{
  "num_hidden_layers": 14,
  "hidden_size": 256,
  "n_experts": 12,
  "experts_per_token": 1,
  "d_expert": 480,
  "d_shared_expert": 0,
  "hidden_act": "swiglu",
  "moe_layers": [1, 3, 5, 7, 9, 11, 13],
  "router_score": "softmax",
  "normalize_top_k": false,
  "routed_scale": 1.0,
  "balance_loss": 0.00271,
  "balance_bias": true,
  "router_z_loss": 0.0001,
  "router_noise": 0.05,
  "init_std_router": 0.00874,
  "lr_router": 0.00143,
  "vocab_size": 32768,
  "norm": "rmsnorm",
  "norm_eps": 1e-05,
  "tie_word_embeddings": false,
  "optimizer": "soap_variant",
  "learning_rate": 0.00577,
  "beta1": 0.95,
  "beta2": 0.95,
  "batch_tokens": 65536,
  "max_seq_len": 512,
  "train_tokens": 292200000,
  "max_steps": 4459,
  "dataset": "wikipedia_en"
}
Below are experts of layer 5 (counted from 0) of a mixture-of-experts language model. Rows are named router (the router's row for the expert), gate (a neuron's input weights, with its number), up (a neuron's input weights, with its number), down (a neuron's output weights, with its number) and show model dimensions 0-255. Each number is 128 + 24 x the weight over its row's rms, rounded and kept within 0 to 255.
After each expert's rows: a language model's description of what the expert responds to. This comes from a sample of Wikipedia text that the model never trained on.

# expert 0
router [115 179 108 148 132  93 121 146 116 101 159 113 120 117 120 124 134 125 128 124 148 100 149 117 142  96 170  90 156 180 119 175 159  80 113 120  85 126 114  73 156 137 149  92 122  85 134 145 133 157 156 133 143 111 155 133  61 120 114 175 144 136 161 112 124 107 149 121 169 147 167 126 119 126 132 147 108 164 106 106 123 123 164 111 112 147 125 128 129 114  96  96 116 125 171 105 127 142 149 132 113 110 128 171 180 125 132 109 109 109 100 116  96 174 136 143 152 142 141 134 162 136 108 162 112 159 113 106 152 140 156 160 112  79 143 133 118 113 114 156 163 124 123 108 140 119 108 123 135 120 110 122 128 144 127 150 142 155 146 152 116 100 151 109 137 130 159 156 139 119 147 132 123 156 107 129 132 146 121 125 123 132 144 154 117 111 165 117 142 134 136 136  69 133 138 121 111 162 135  88 183 122 166 109 119 110  84 162 190  81 122  99 132 139 175 143 114 124 109  78 132 145 162  94 132 137 121 108 142 115 136 148 116 116 108 161 150 121  99 149 155 143  71  83 114 113 144 154 117 125 196 109 108 164 103 124]
gate0 [104 115 134 116 121 144 172 138 169  86 143  86 160 137 138 135 121 127 147 105 114  99 161 169 186 183 145  98 120 101 123 126 123 111 130  96 108 118 107  82  99 124 138 129  84 159 106 125 143 148 151 165 163 137  94 107 150 158 140 110 129 103 133 121  91 152 159 140 108  77 108 128  89 141 125 129 128 132 107  80 132 126 116  95 114 122 107  97 113 159 105  99  91 142 112 148  78 123  90 125 138 103 139 148 140 185 159 142 121 129 108 113 110 154 163  97 112  98 129  93 151 175 135 124 155 165 107 109  89  88 139 168 119 155 131  98 118 110 132 147 150 116 130 182 162 137 144 162 134 136  95 179 178 151 125 151 164 113 154 145 118 127 109  91 132 135 150 112 182 103 119 124 112 146 124 110 106 119 138 120 116 146 115 157 106 123 161 136 165 136 129 144 134 104 167 114 113 143 135 146 153 140 117 121 149 132 145 141 138 120 130 119  97 129 123 156 144 107 123 144 134 113 115 144 124 150 152 133 147 104 158 152 178 106 175 135  89 106 135 153 152 124 163 136 176  85 149 117 108 122 154 130 184 134 138 138]
up0 [156 109 144 121 125 123 163 157 129  69 130 148 177 153 119 147 159  93 144 137 141 122 146 152 136 165 117 127 110  77 114 106  99 112 135 108  78 126 144 149 168 106 141 103  94 173 105 134 111 124 125 125 143 130 122 138 127 133 144 132 131  87 121 114  82 139 115 117 115 106 146 112 118 139 111 114 102 122 120 130 140 125 126 101  96 145 129 110 151 120  88  99  66 122 116 149 111 110  79 120 112 115 125 166 138 157 133 117 134 106  99 155 126 162 152 118 130  86 114  63 126 162  84 125 103 174 144  90 112 139 116 145 127 150 117  92 125 109 100 168 179 133 150 115 167 137 153 171 108 128 132 140 147 135 147 109 125 108 102 139 111 123  80  89 166 137 140 112 164 100 119  92  99  97 129 102 123 133 126  87 127 141 130 143 111 160 149 138 154 115 146 131 140  84 138 114 136 155 154 116 150 143 174 132 151  95 152 147 129 131 142 109 106 140  84 178 157  92 114 139 117 104 110 162 143 163 160 136 109 132 185 130 141  95 172 151 127 141 121 180 129  88 173 112 112 117 160  88 128 110 115 135 163 141 126 117]
down0 [ 83 137 126 137 119 135 170 116 118 195 128 159 148 132 126 156 122  95 127 140 128 118 151 159 172 150 130 199 126  79 127 140 168  92 132  95 134 122 122 131 110  70 157 117 160 133  94 139  90 131 117 135  89 157 137  78 166 136 142 105 113 124  99 107 154 156 149 167 151  68 147 135  90 185 122 105 125 127 126 134 156 144 134 126 113 164  82 111 146 144  93 107 100 132 140 143 133 114  93 122 171 118 115 117 147 167 119 151  86 145 139 122 100 117 150 145 142 107 100  99 166 137 115 122 167 154 130 104 128 103 172 143 128 158 115 148 141 155 160 125 143 121 126 132 101  75 125 122 141 125 206 134 161 109 152 101  91 120 114 123 112 105 127 161 123 141 115 105 145 106 151 124 120 103 156 130 144 146  75 134 116 168 106 153 135 130 133 147 122 164 160 181 137 144 138 138 161 138  99 140 139 133 105 127 155 135 122 124 104 115 155 133 137 136 130 132 160 117 122 158 143 147 124 158 104 157 135  93 147 141 132 173 156 150 122 129 116 137  96 133 113 124 128 148 177 120 134 157 110 104 118 110 162 157 156 113]
What it handles: Function words opening clauses or noun phrases, such as the, that, which, it, he, who, his, there, often before was or is.

# expert 8
router [109 162 122  93 130 119 172 165 169 161 119 139 152 138 107 111  95  95 120 134 121 136 113 134 169 122 128 137  89 132 125 169 138 142 124 134 152 125 109  91 109 169 134 135 186 118  72 138 152 132 139 115 174 139 147 111 120 135 106 123 117 152 142 190 122  68  89 113 141 130 169 133 113 110 115 156 106 154 123 148 136  96 130 124 164 166 177 148 140 132 116 118 137 151 147 114 172 171 151 120 137 157 122 135 129 100 109 110 149 157 149 155 114 156 160 130 170 149  76 140 113 161 150 131 103 147 150  93 119 175 166 151 106 129 177 120 111 142 159 125 118 112 121 133 126 129 136  88 194 117 120 113 143 134 127 104 157 127 136 100 116 145 125 127 161 110 111 123 157 152 165  89 150 135  78 130 117 136 135 125 169 141 155 169 162 108 130 147 134 175 153 152  90 128 116 125 126 154 132 135 130 102 121 118 104  78 141 159 116 114 121 113 118 124 125 103 138 130 109 156 102  86 166 143 128 157 150 152  95 155 152 155 139 116 120 166 105 113  91 123 168 138 126 133  96 173 149 123 143 125 131 111 136 145  77 123]
gate0 [125 123 104 106 128 150 102 150 123 136 114 112 157 142 148 146  84 156 129 157 147 111 138 146 167  98 112 109 108 144 131 120 120 153  89 108 145 127 168 129 122  99  96 158 101 146 108 155 134  98 149 119 136 140  80 143 103 124 106  61 131 168 109 138 180 135 116  78 123 133 112 141 133 156 127 169  52 162 130 157 124 108 117  89  99 149 152 103 139 159  92 121 168 133 148 102 148 119 133  97  88 103 127 118 106 130 124 109 141  90 112 138 105 152 106 157  98 151 114 159  85 146 147 107 107 130 102 135 147 134 139 133 165 142 112 139 138 149 163 148 115 139 100 127 124 165 123 137 154 124 132 146 103 122 143  99 149 175  95  82 103 121 125 117 113  85 146 150 171 110 150 185 110 150 110  95 140 132 147  91 138 119  85 127 119 136 134 167 114 103 151 120 149 132 114 104 119 130  78 159 134 126  88 145 141 140 137 142 144 114 149  93 145 140 112 144  81 125 155 128 144 119 162 110 141 114 129 139 176  86 150 119 124 142 131 138 153 120 137 139 103  90 132 132 187 174 140 146 134 160 132  95 128 140 168 184]
up0 [164 121 115  93 117 157 111 122 118 133 114 128 146 124 144 134 111 114 140 151 139 135 135 141 151  79 104  84 131 131 159 130 154 167 128 127 137 103 150 157 142 124 120 129 130 156 139 161 134 102  82 106 149 142  84 127 167 123 125  83 134 162  89 131 178 176 141  86 120 120 132 122 135 172 135 121  94 123 127 190 116 118 134 113  97 138 185 113 148 149 139 120 178 128 146 164 127 169 125  79  94  88 118 127  98 128 125 100 120 103 104 157  96 125 113 123  94 158 107  96 139 119 106 129  93 132 123 130 149 144 109 131 172 120  89 175 137 120 126 117 100 151 110 121 141 121 160 127 168 108 130 165  85 111 152 101 129 186  83 116  95 153 115 125 113  85 139 135 140 124 149 147 101 145 118  91 112 105 155 125 120 155  91 110  94 143 108 152 123 128 173  94 139 116 110 136 131 171  63 135 145 145 103 110 161 141 130 159 114 134 156 115 137 133 106 145  75 106 161 129 132 130 117  72 128 144 128 144 133 101 147 107 133 158 152 163 132 101 112 120 131 113  92 137 170 168 139 166 119 145 120 125 142 114 152 153]
down0 [146  98 155 109 106 120 110  98 108  75 121 130 140 166 108  84 121 152 106 135 117 120 150 154 110 126 109 118 148 111 117 164 145 125 148 143  88 101 126 156 108 138 178  93 121 174 168 113 204 192  84 144 103 101 163 147 157 147 130 116 130 132 168 131 124 107 123 146  92 121 103 153  95  82 131 178 166 124 130 131 130 140 121  93 151 124  77 149 151 147 113 118 115 187 104 119 140 123 132 143 141 145 127 130 118 114 146 150 114 139 101 128 121 142 144 121 119 115 127 137 138  98  86 148 127 118  93 104 119 140 145 125 151 163 122 146 109 169  48 121 152 106 151 156 163 105 114 123 101 100 104 106 143 139 130 107 110 153 129 106  93 142 110 107 168 140 128  73 174 100 153 119 105 150 107 138 104 127 111 168 116 138 162 125 122  77 122 120 172 144 150 113 106 124 128 163  77 120 134  98 111 128 145 111 113 114 143 140 129 166 125 156 135 126 115  91 130 148 105 115 112 148 132 137 126 133 111 155 113 123  99 132 122 112 127 122 165 110 116 108 147 107 126 117 111 112 102 110 137 122 143 153  55  81 111 131]
What it handles: Sentence-final periods, line breaks, table row endings, closing parentheses and section heading markers such as ==, ending a line or sentence.

# expert 11
router [ 93 147 196 144 160 150 118 128 166 138 117  87 115 170  50 120 129 104 170 138 163 105  96  91 152 170 196 142 129  93 124 140 120 131 113 162 114 149 109 131  80 129 141 125 144 126 103 104 142 158 160 111 159  93 145 120  87 118 147 121 141 112 129 138 107 146 111 152 143  97 174 186 124 126  90 121  83 120 123 149  92 115 171 102 165 120 166 162 110 125 132 126 107 130 144  93  91 118 153  92 119 121 135 121 158 107 122 121 141 142 154 150 114 147 134 145 130 155 149 114 128 138 124 133 106 160 135 150 118 140 119 135  88 148 119 140  76 130 154 141  97 140 180 116 174 119 148 123 159 145 143 122 151 140 131 118 122 132 126 157 130  88 141 108 151  80 110 142 110 131 152 101 110 136  84 125 152 121 155  97 164 127 113 113 154 139 140 152 118 135 154 124 150 125 161 134 149 136  83 132 114  93 123  75 139 109 102 150 125 138 116 127 107 153 125 120 133 167  80 137 141 148  99 166 151 105 138 144 127 132 130 159 114 128 148 145 103 139 129  85 142 126 149 157  90 150 132 108 153  74 143 141 113 100 123 117]
gate0 [ 84 129 137 135 123 146 139 163 144 138  99 125 161 106 178 151  70 153 150 135 142 125 104 124 114 126  52 152 142 160 141 142 107 103 140  86 132 170  91 111 165 132 173 150 121 104  90 155 118 176 123 126 119 161 126 122  84 155 125 118 139 150 124 158 149 107 138 130 128  62 147 115 169  77 135 128 125 131 150 137 122 119 111 133 138  91 157 150 110 141 115  91  88 103 143 137 117 152  99 120 148 135 136 130 122 127 154 106  99  81 142 136 109 109 158 119  79 151 115 126 137 121 162 156 154 156 147 127 139 103 145 135 125 107 170 127  88  92 134  74 134 134 169 102 135 122 135 150 142  94 138 160 130 159 170 129 124 104  88 129  91 117 136 147 151 135 138 123 129 146 127 105 161 141  76 148 128 138 145 142 121  82 102 171  91 157 115 156 125  90 154 127 120 106 117 144 152 124 112 136 120 130 160 128 123  91 144 112 102 120 106 122 129 138 150 161  85 103 101 162 148 110 117 110 141 162 113 189 112 151 143 109 118 142 121 124 104 133 165 137 140 113 129 127 100  81 132  84 147  88 116 116 113 156 134 112]
up0 [153 141 101 145 146 160 147 128 101 132 142 161  99 172 200 129 152  92 122  99  87 132 135 122  78 100 173 123 135 121 107 144 139  85 121 137 128 112 138 108 101 137 106 113 136 107 132 140 126  94 107 144  67 118 110 123 147 146 137 127 138 135 161  95  60 100 108  96 108 109 106 129 129 178 142 178 127 143 128 132 154 125 130 114 131  95 121 130 123 110 123 144  95 120 117 119 112 117 164 123  93 127 135 111 120 122 104 145 152 151 177 151 125  99  79 133 127 109 128 121 107 161  57 119 118 139 108 114 135 113 123 131 134 175 173 106 120  83 119 131  96 115 114 136 125 148 131 116 143 123 134 109 184 114 126 132 107 136 149  89 119 122 117 163 126 139 106 138 156  95 146 103 152 155 122 135 123 120 162 145 162 149  80 169 108 117  96 142  98 102 113 144 125 135  99 172 137  96 128 143 104 170 148 130 136 125 129 132  93 187 124 108 143 140 147 102 162 115 187 136  98 150 134 146 121 137 126 130  97 123  93 106 132 164 171 132 110 135 138  81 125 134 148 199 149 130 175 139 142 140 130 109 118 161 114 142]
down0 [153 108 122 162 128 120 139 142 116 123 128  96 126 150 134 116 135 136 121 129 119 130 134 122 130 128 110 135 111 169  84 128 111  76 161 146 108  88 131 133 116  76  88 142 113 117 138 149 113 146 163 138 159 126 138 156 135 107 100 146 153 142 112 107 180 144 134 140 146 155 143 153 178 126 162 155 160 125 105 118 130 140 100 148 117 170 101 114  91 114  98 153 142 120 135 145 158 155 131 124 104  76 135 124 123 112 129 135 111 106 128 152 104  94 144 105 182  65 130 109 134  92 167  94 151 116 142 137 144 100 126 129 120 143 176  94 153 131 109 149  92 150 118 130 148 119  94  51 136 117 166 139 135 108 132 142 128 131 117 117 132 119 150 103 115 143 160 137 171 163 154  88 133 151 111 110 177 151 110 144 129 134 126 158 123 124 128 147 148 170 164 132  98 199 181 146 125  73 149 166 149 127 114  70 127 135 144 160 148 130 141 144 105 108 124 148 145 112 121 149 149 183 118 139  95 166  96 123 137 165 143  74 159 133  95 127 133 117  99 121 163 126  97 164 117 138 129 147 147 144 112 143 105 151 129 133]
What it handles: Main verbs, often past participles after was, were or to, such as made, used, known, released, played, built, served.

# expert 10
router [138  92 125 103 134 149 181 149 131 118 103 116 148 160 135 135  72 159 103 106 149 126 117 107 159 140 140 146 125 105 144 132 153 135 145 120 103 156 156 120 117 137 127 103 144  93 102 142 204 126  98 121 171 138 141  99 165 110 105  88 100  95 118  82 117 144 126 134 142  69 133  96 113 126 115 114 110 103 112 151 107  94 109 108 149 110 110 121 183 114 125 207  98 167 148 119 158 112 124  99 114 132 152 144 131 127 126 124 146 171 124 120 114 134 144 173 133 138 111  98 139 108  94 127 118 139 115  97 163  88 103 128  91 105 125 194 111 145 145 168  98 141 157 131  95 166 117 122 112 123  85 123 125 148 128 178 127 134 172 103 139 119 114 103 117 150 136 147 110 139 135 115 100 127 128 158 150 174  81 111 107 154 125 148 112  94 187  99 124 116 110 111 104 108 113 120 105 115 129 123 155 115 163 128  75  97 127 124 144 133 180 122 171 108 146 142 100 148 128 142 124 157 120 144 120 149 152 165 106 127 134 146 125 103 121 115 120 155 145 117 116 154 137 139 124 147 140 116 121  84 148 155 142 125  78 125]
gate0 [ 67 148 157 144 141 165 141  84 116 106 151 126 146  97 132 116 108  97 134 171 108 114 133 100 111 113 130 126  91 147 117 106 134 128  95 130  97 165 154 116  94  94 145 122 170 135 121  95 145 133 101 143 140 138 129  83 187 127  84  88  94 103 131 126 129 180 133 128 143 135 124 143 124 137 146 144 107 131 139 155 123  92 104 140 139 151 177 131 111 151  95 164 128 148 149 172 118 145 191 137 113 126 128 149 162 149 131  70 148 119 148 111 114 106 117 107 152 111  98 128 107  99 165 110 115 139 119 128 134 120 115  88 128 162 122  92 125 146 172 176 150 144 141 125 149 126 142 133 129 171  80 118 152 110 105 115 173 137 129 142 161 184 162  93 125 121 146 125 113 193 110 156 147 134 128 159 145 138 135 109 152 117 157 140 136 120 129 119 157  95  94 130 138  98 118 129 141 143 148 168 139 125 183 141  97 135 144 152 111 102 118 102 110 148 114 136 128  90 110  68 131 115 135  87 112 127 137  68 142 129 121 109 137  73 128  96 115 121 118 139 165 136 105 149  89 125 113 147 128 108 123 126 140 104 107 137]
up0 [152 145 143 170 138 159 120  83 150 136 111 124 129 141  87 144 120 114 128 123 112  88 103 116 135  99 119 137 124 124 151 128 153 134 164 136 128  98 171  97 101 114 114  89 168 151 132 158 117 149 118 128 121 129 161 105  57  85 137 128  77 134 117 148 192 178 139 113  85 135 143  99 123  92 125 133 103 113 116 121  92 121 131 103 109 140 122 118  95 154  98 181 152 157 136 108  94 118 124 151 104 116 129  97 125 168 153  87 159  90 111 143 129 127 107 102 155 124 127 116 100 121 152 161 147 172 113 118 130 120 142 165 129 165 163 115 100 165 135 144 146 133 128 110 115 138 106 133 116 126  86 141 131 110 146 127 142 147 109 118 137 171 124 113 139 142 127 113 116 130 129 134 170 151 112 118 130 158 119 122 105  87 149  82  71 108 109 121 134 102  90  83 116 139 106 113 116 103  86 160 125 149 111 114 156 125 149 114 126 178 117 102 110  96 124 135 135  65 178 119 105 106 126 128 113 143 146 126 152 190 158 135 126  83  94 113 141 131 109 147 142  88 121 121 115 131 172 138 125 104 189 145 132 151 123 124]
down0 [115 126 134 146 130 133 117 100 142 108  89 152 116 150 173  88  82 149 185  62 141 136 155  92  73 132  56 130 154 117 122 143 145 150 121 137 132 115  99 140 137 118 155 120 138 129 169 138 138  99  90 135  86 116  99 142 128 158  94 137 138 129 123 119 126 143 107 103 152 133 132 124 156 114 160 146 126 126 137 102 135  81 145 140 114 133 109 129 140 138 119 148 152 116 191 159 111 119 180 150 141 126 149 138 171 151 175  73 162 168 127 131 135 146 138 134 141 139 137 134 152 125 126 135 134 161  89  95 141 156 144 159 128 142 132 111 144 129 104 108 107 119 142 100 152 146 149  48 109 165 143 138 170 128 179 148 116 120 111 158 132 145 113 135 163 119 130 107 122 133 112 155  99 112 123 127 130  95 125 129 124 142 148 114 143  77 155 120 143 141 140 128 130 119 144 119 149 135 126 104 114 134 111  86 148 101  95 128 140 127 124 183 140 120 147 142 119 151  89 151  96 115 141 150 145 162 167 122 160 114 123 132  99 101  52 127 129 126 135  93 145 138 131 181 129  94 161 120 103  74 143 140 100 138 135 150]
What it handles: Word pieces inside rare names and terms, such as oc in Vocals, ok in Pokémon, emb in Bembol, plus en dashes in tennis scores.

# expert 4
router [115 102 156 121 156 120 124 127 145 110 110 132 116 109  87  96 125 134 193 110 128 125 106 156 126 109 160 118 112 149 141 149 130  89 110 149 140 152 117 137 138 150 170 167 132 126 145 132 122 142 157 134 152 119 136 163 101  90 140 154 146 145  90 139 115 136  71 126 154  59 183 149 108 143 119 136 105 160 103 158 118 113 129 101 152 137 163 127 152 150  43 142 105 152 115 130 175 157 127  80 109  92 104  78 137 137 126 116 133 131 141 120 120 107 128 111 179 134 123 145  79 134 143 158 114 119 146 142 127 122 138 132 108 136 146 109 101  90 105 139 120 111 116  94 126 144 130  99 136 145  86 134 150 171 119 109 180 114 153 148 126 125 140  92 129 161 136 142 172 125 145 112 148 151 117 120 124 137 117 119 200 135  94 152 154  95 125 135 122 199 147 106 111 135 151 129 139 157 108 149 114 135 101  89 136  90 111 164 135 117 117  93 149 116 165  96 168 168 131 131 134 115 144  97 106 111 144 140 133 141 144 132 130 118 145 136 156 142 133 134 154 112 115 128 147 157 107  81 168 107 131 102  87  98  97 124]
gate0 [144 121 149 150 141 108  98 111 131 102 174  90 138 110 139 158 164  97 142 110 133 121  87 165 132 103 132 126  89 133  87 117 149 145 150 145 112  91 153  89  91 133 166 101 119 124 139 137 128 105 117 152 115 125 149 127 120 160 147 138 140 166 133  93 134 157 128 119 127  58 104 130 114  99  72 175 167 127 124 154 166 114 124 132 102 139 125 126 146 128 134 151 110 142  99 154  78 113  94 104 158  74 143 103 148  93 104 112 132 139 120 128 139  71 157 130 144 143 167 113 133 128  96 131 130  88  95 187 157 156 135 135 115 151 148  88 123 141 100 149 154 139 137 100  96  70 168 125 147  91 133  77 164 154 123 170 114 101 103 112 116 130 129 102 137 114 114 142 145 137 166 151 114 147 121  85  75 122 138 128 168 147 115 152  98 156 182 126 128 149 114 113 116 131 147 109 136 118 123 130 115 148 122 142 114 104 122 114 115  96 121  89  87 150 109 151 123 118 110 140 105 138 109 157 124  89 118 133 104 134 122 141 122  81 158  77 153 120 119 141 131 120 123 117 135 150 106 123 115 156 135 120 111 146  71 121]
up0 [126 105 149 111 105 147 156 124  94 156 116 117 124 161 120 168 139 103  92 111 116 117 138 111  93 135 121 124 141 133  72 119 130 160 154 172 153 127  95 108 132 131 156 140 129 112 115 119 133 141 123 154 124 134 137 111 159  98 119 101 170 137  98 152 163 126 137 133 120 139 152 167 134 154 145 113 162 138 151 120 138 142 117 121 103 139  95 125 152 124 110 123  85 136 132  93  92 152 162 156 111 111 143 127 115 127  49 143  76 155 133 106 128 128 100 144 130 136  82 126  69 141 117 142 141 130 112 135 146 116  95 138 101 129 152 159 112 156 118  90 133 107 129 119 106 112  80 182 153 130  92  97 121 105 122 140 134  99 143 161 148 118  75 123 139 116 139 171 141 111 154 119  96  84  70 137 164 168 146 117 121 126 113 109 163 103 121 100 101 100 162 125 139 156 122 117 131 145 146  90 134 121 155 126 118 135 126 119 132 156 136 135 139 120  80  83 150 134  93 118 111 137 136  85 171 151 126  90  99 136 167 135 168 136 107 100 180  99 149 160 156 149 185 101  89 117 103 152 150 145 124 156 118 163 137 159]
down0 [141 115 140 177 141 110 115 172 136 141 108  98 140 151 106 112 165 148 184 162 151 136 170 110 111 125 129 135 145 125 126 126 134 129  87  93 110 172  88  82 163 126 118 108 170 159  98 110 111 180  90 120 173 132 120 123 108 145 106 193  96 168 103  92 105 153  96 136 155 115 154 133 148  69 119 133 154 133 118 143 159 163 116 103 147 119 116 204  61 130  99 136 125 159 110 130 168 124 151  96  81 105 129 150 127 117 146  97 141 193 126 180 112 143 132 124 113 118 148 146  85 144 142 136 124 111 101 153 139 131 156 102 122  98 106 147 114 123 129 115 112 149  66 144 103 126 173 114 154 130 133 167 140 103 146 116 147 155 145 135 104 108 146 134  92 140 142 112 133 122 120 144 136 134 146 154 120  91  76 148  92 102 107 110 140 156 137 155 165 128 129 122 111 156 148 129 145 111 143 129 139 149 128 136 138 170 159 126 129 136 112 140 114 116 135 155 100 123 126 138 147 148 110 131 128 116 115 120 120 123 119 151 126 143 153 140 103  77 140 177 126 122 150 114 143  99 117 131 132 150 144  87 125 129 116 138]
What it handles: First digit of numbers in tables, scores, votes and dates, such as 1 in 1911 or 2 in 22.61, plus number words like four.

# expert 9
router [106 139 135 153 149 132 139 144 164 117 117 126 125 133  63  59  99 121 141 101 137 132 120 129 147 129 151 159 127 132 176 145 127  83  96 162 149 142 125 142 114 116 128 146 171 148 115 154 150 148 114 163 139 118 147 116 133 121 173 138 172 103  79 141 154  86 113 107 111  94 158 166  66 123 121 175  75 186  90 130 142 140 153 110 124 143 154  91 129 114  94 172 115 125 126  97 140 123 156 125 112  95 111  98 153 107 143 114 177 145 158  84 117 115 143 124 120 134 102 145 102 139 119 158  59 140 132 127 125 157 154 102 148 123 152 108  96 160 151 139 107 151 162 116 149 110 119 138 134 142 127 120 137 131 126 113 168 124 133 148 143 145 124 115 120 150 177 171 158 135 107 125 143 119  96 109 117 135  95 124 141 150  81 140 152 125 106 143  98 161 130 103 101 142 114 137 142 149 114 141 136 120  95 112 120 102 118 145 127 111 164 107 160  86 152 102 130 147 138 139 134 127 141 154 130 114 140 103 129 134  88 158 139 104 130 114 131 106 116 136 157 147 110 158 139 160 133  99 167  67 106  87 118 104  79 110]
gate0 [117 118 132  64 120 185 108  84 171  76 127 107 132 118  74 116 102 159 112 103 117 139 112  92  84  94 123 142 122 102  99 144  91 142 113 110 153 113 160  93 128 111 124 160 135 127 118 155 133 125 133 132 118 118 174  79 124 125 129 126 144 116 121 155 105 145 100 114  96 125 135 137 140 111  99 176 121 135 141 134 127 125 119 118 121 120 154 129 173 118 175 137  71 112 131 148 121 132 111 125 122 133 133 149 106 156 131 136 141 122 111 121 157 148  79 107 188 101 132 119 157 139 123 138 137 131 144 121 127 128 117 131 139 152 142  87  94 107 130 134 154 155 126 108 129 132 145 106 110 127  70 107  86 102 118 141 112 130 156 110  80 102 171 118  69 104  84 103 150  94 110 140 107 124 127 133  82 106 156  65 134  90 158 141 134  78 167 132 133 147 140  86 122 108  99 113 145 136 107 148 102 108 120  87 115  66 106 125  94  83  97 133 136 151 139 134 109 112 113 148 148 146 132 109 136 114 175 126  82 104 141 138 144 169 123 138 141 172 124 158 138 140 146 108 133 132 127 139  94 112 131 101 118 123 120 156]
up0 [170 124 149  96 155 198 127  75 143 148 159  93 164 137 114 127 156 143 154 107 104 144 173 120 109  79 100 111 127  83 160 130 129 153 168 115 153 143 128 172 131 108  85 120 112 135 106 127 172 169 137 127 148 118 156 101 173 124 169 160 128 100 164 142 138 111 150 138 119 136 130 141 120 140 142 117 157 118 160 142 118 113 140 153 131 118 141 140 152 110 132 116 138 153 107 139 133 103 150 128  95 111  91 112 155 149 123 141 126 148 144 109 188 153 145 160 143 117 132 120 106 123 172 123 109 111 132 139 158 127  94 157 143 123 138 127 151  88 102 160 119 167 132 111 122 193 131 112 120 157 138 111 108 107 138 129 126 147 111 154 152 100 121 152 114 119 139 109 114 105 146 126  81 102  86 162 127 138 122 124 115  83 138  95 126 128 146  81 115 135 136 117  89 109 132 125 111 109 132 118 167  90 108 196 101 114 116 134  91 101 111 109 112 108 131 110 170 116 104 120 121 128 153  97 129 110 187 101 106 128 154 114 163 113 119 133 153 103 128 106 138 158 170 128 182 120  89 161 118 154 154 119  96 142 141 168]
down0 [127 127 149 119 112  90  95 116 132 144 111 155 123 151 130  79 108 120 133 113 156  84 108  89 130 151 106 134 178 128 108 134 113 158 163 119 107 136 115 100 143 113 119 121 133 138 134 115 125 105 114 128 155 154 134 151 141 152 151  89 149 130 124 120 122 100 145  83 116 100  83 133 136 113 117 108 185 108 121 169  78 108  96 162 141 139 181 113 152 129 109 132 167 126 111  87 103 113 178 108 124 139 118 153 141  78  90 126 156  98 112 161 147  95 122 102 108 101 134 128 137 164 131 125  99 128 107 129 126 176 126 129 163 131 120 124 139  92 102 164  97 167 115 121 115 149  60 133 142 156 109 146  65  91 109  89 137 133 131 139 140 119 124 150 132  83 142  98 127 110 127 144 132 133 132 127 133 144 179 116 100 122  81 107 131 166 153 154 124 160 102 188  90 121 133 153 102  94 153  88 138 137 128 136 134 134 127  88 154  89 159 136 145 136 152 132 129  59 117 130 139 136  76 160 117 137 159  83 112 156 151 128 159 122 138 102 147 129 114 125 118 121 161 115 153 155 144 125 162 134 126 111 125 121 124 100]
What it handles: Later digits inside years and long numbers, especially birth dates and ranges, such as 8 in 1984 or 7 in 1783.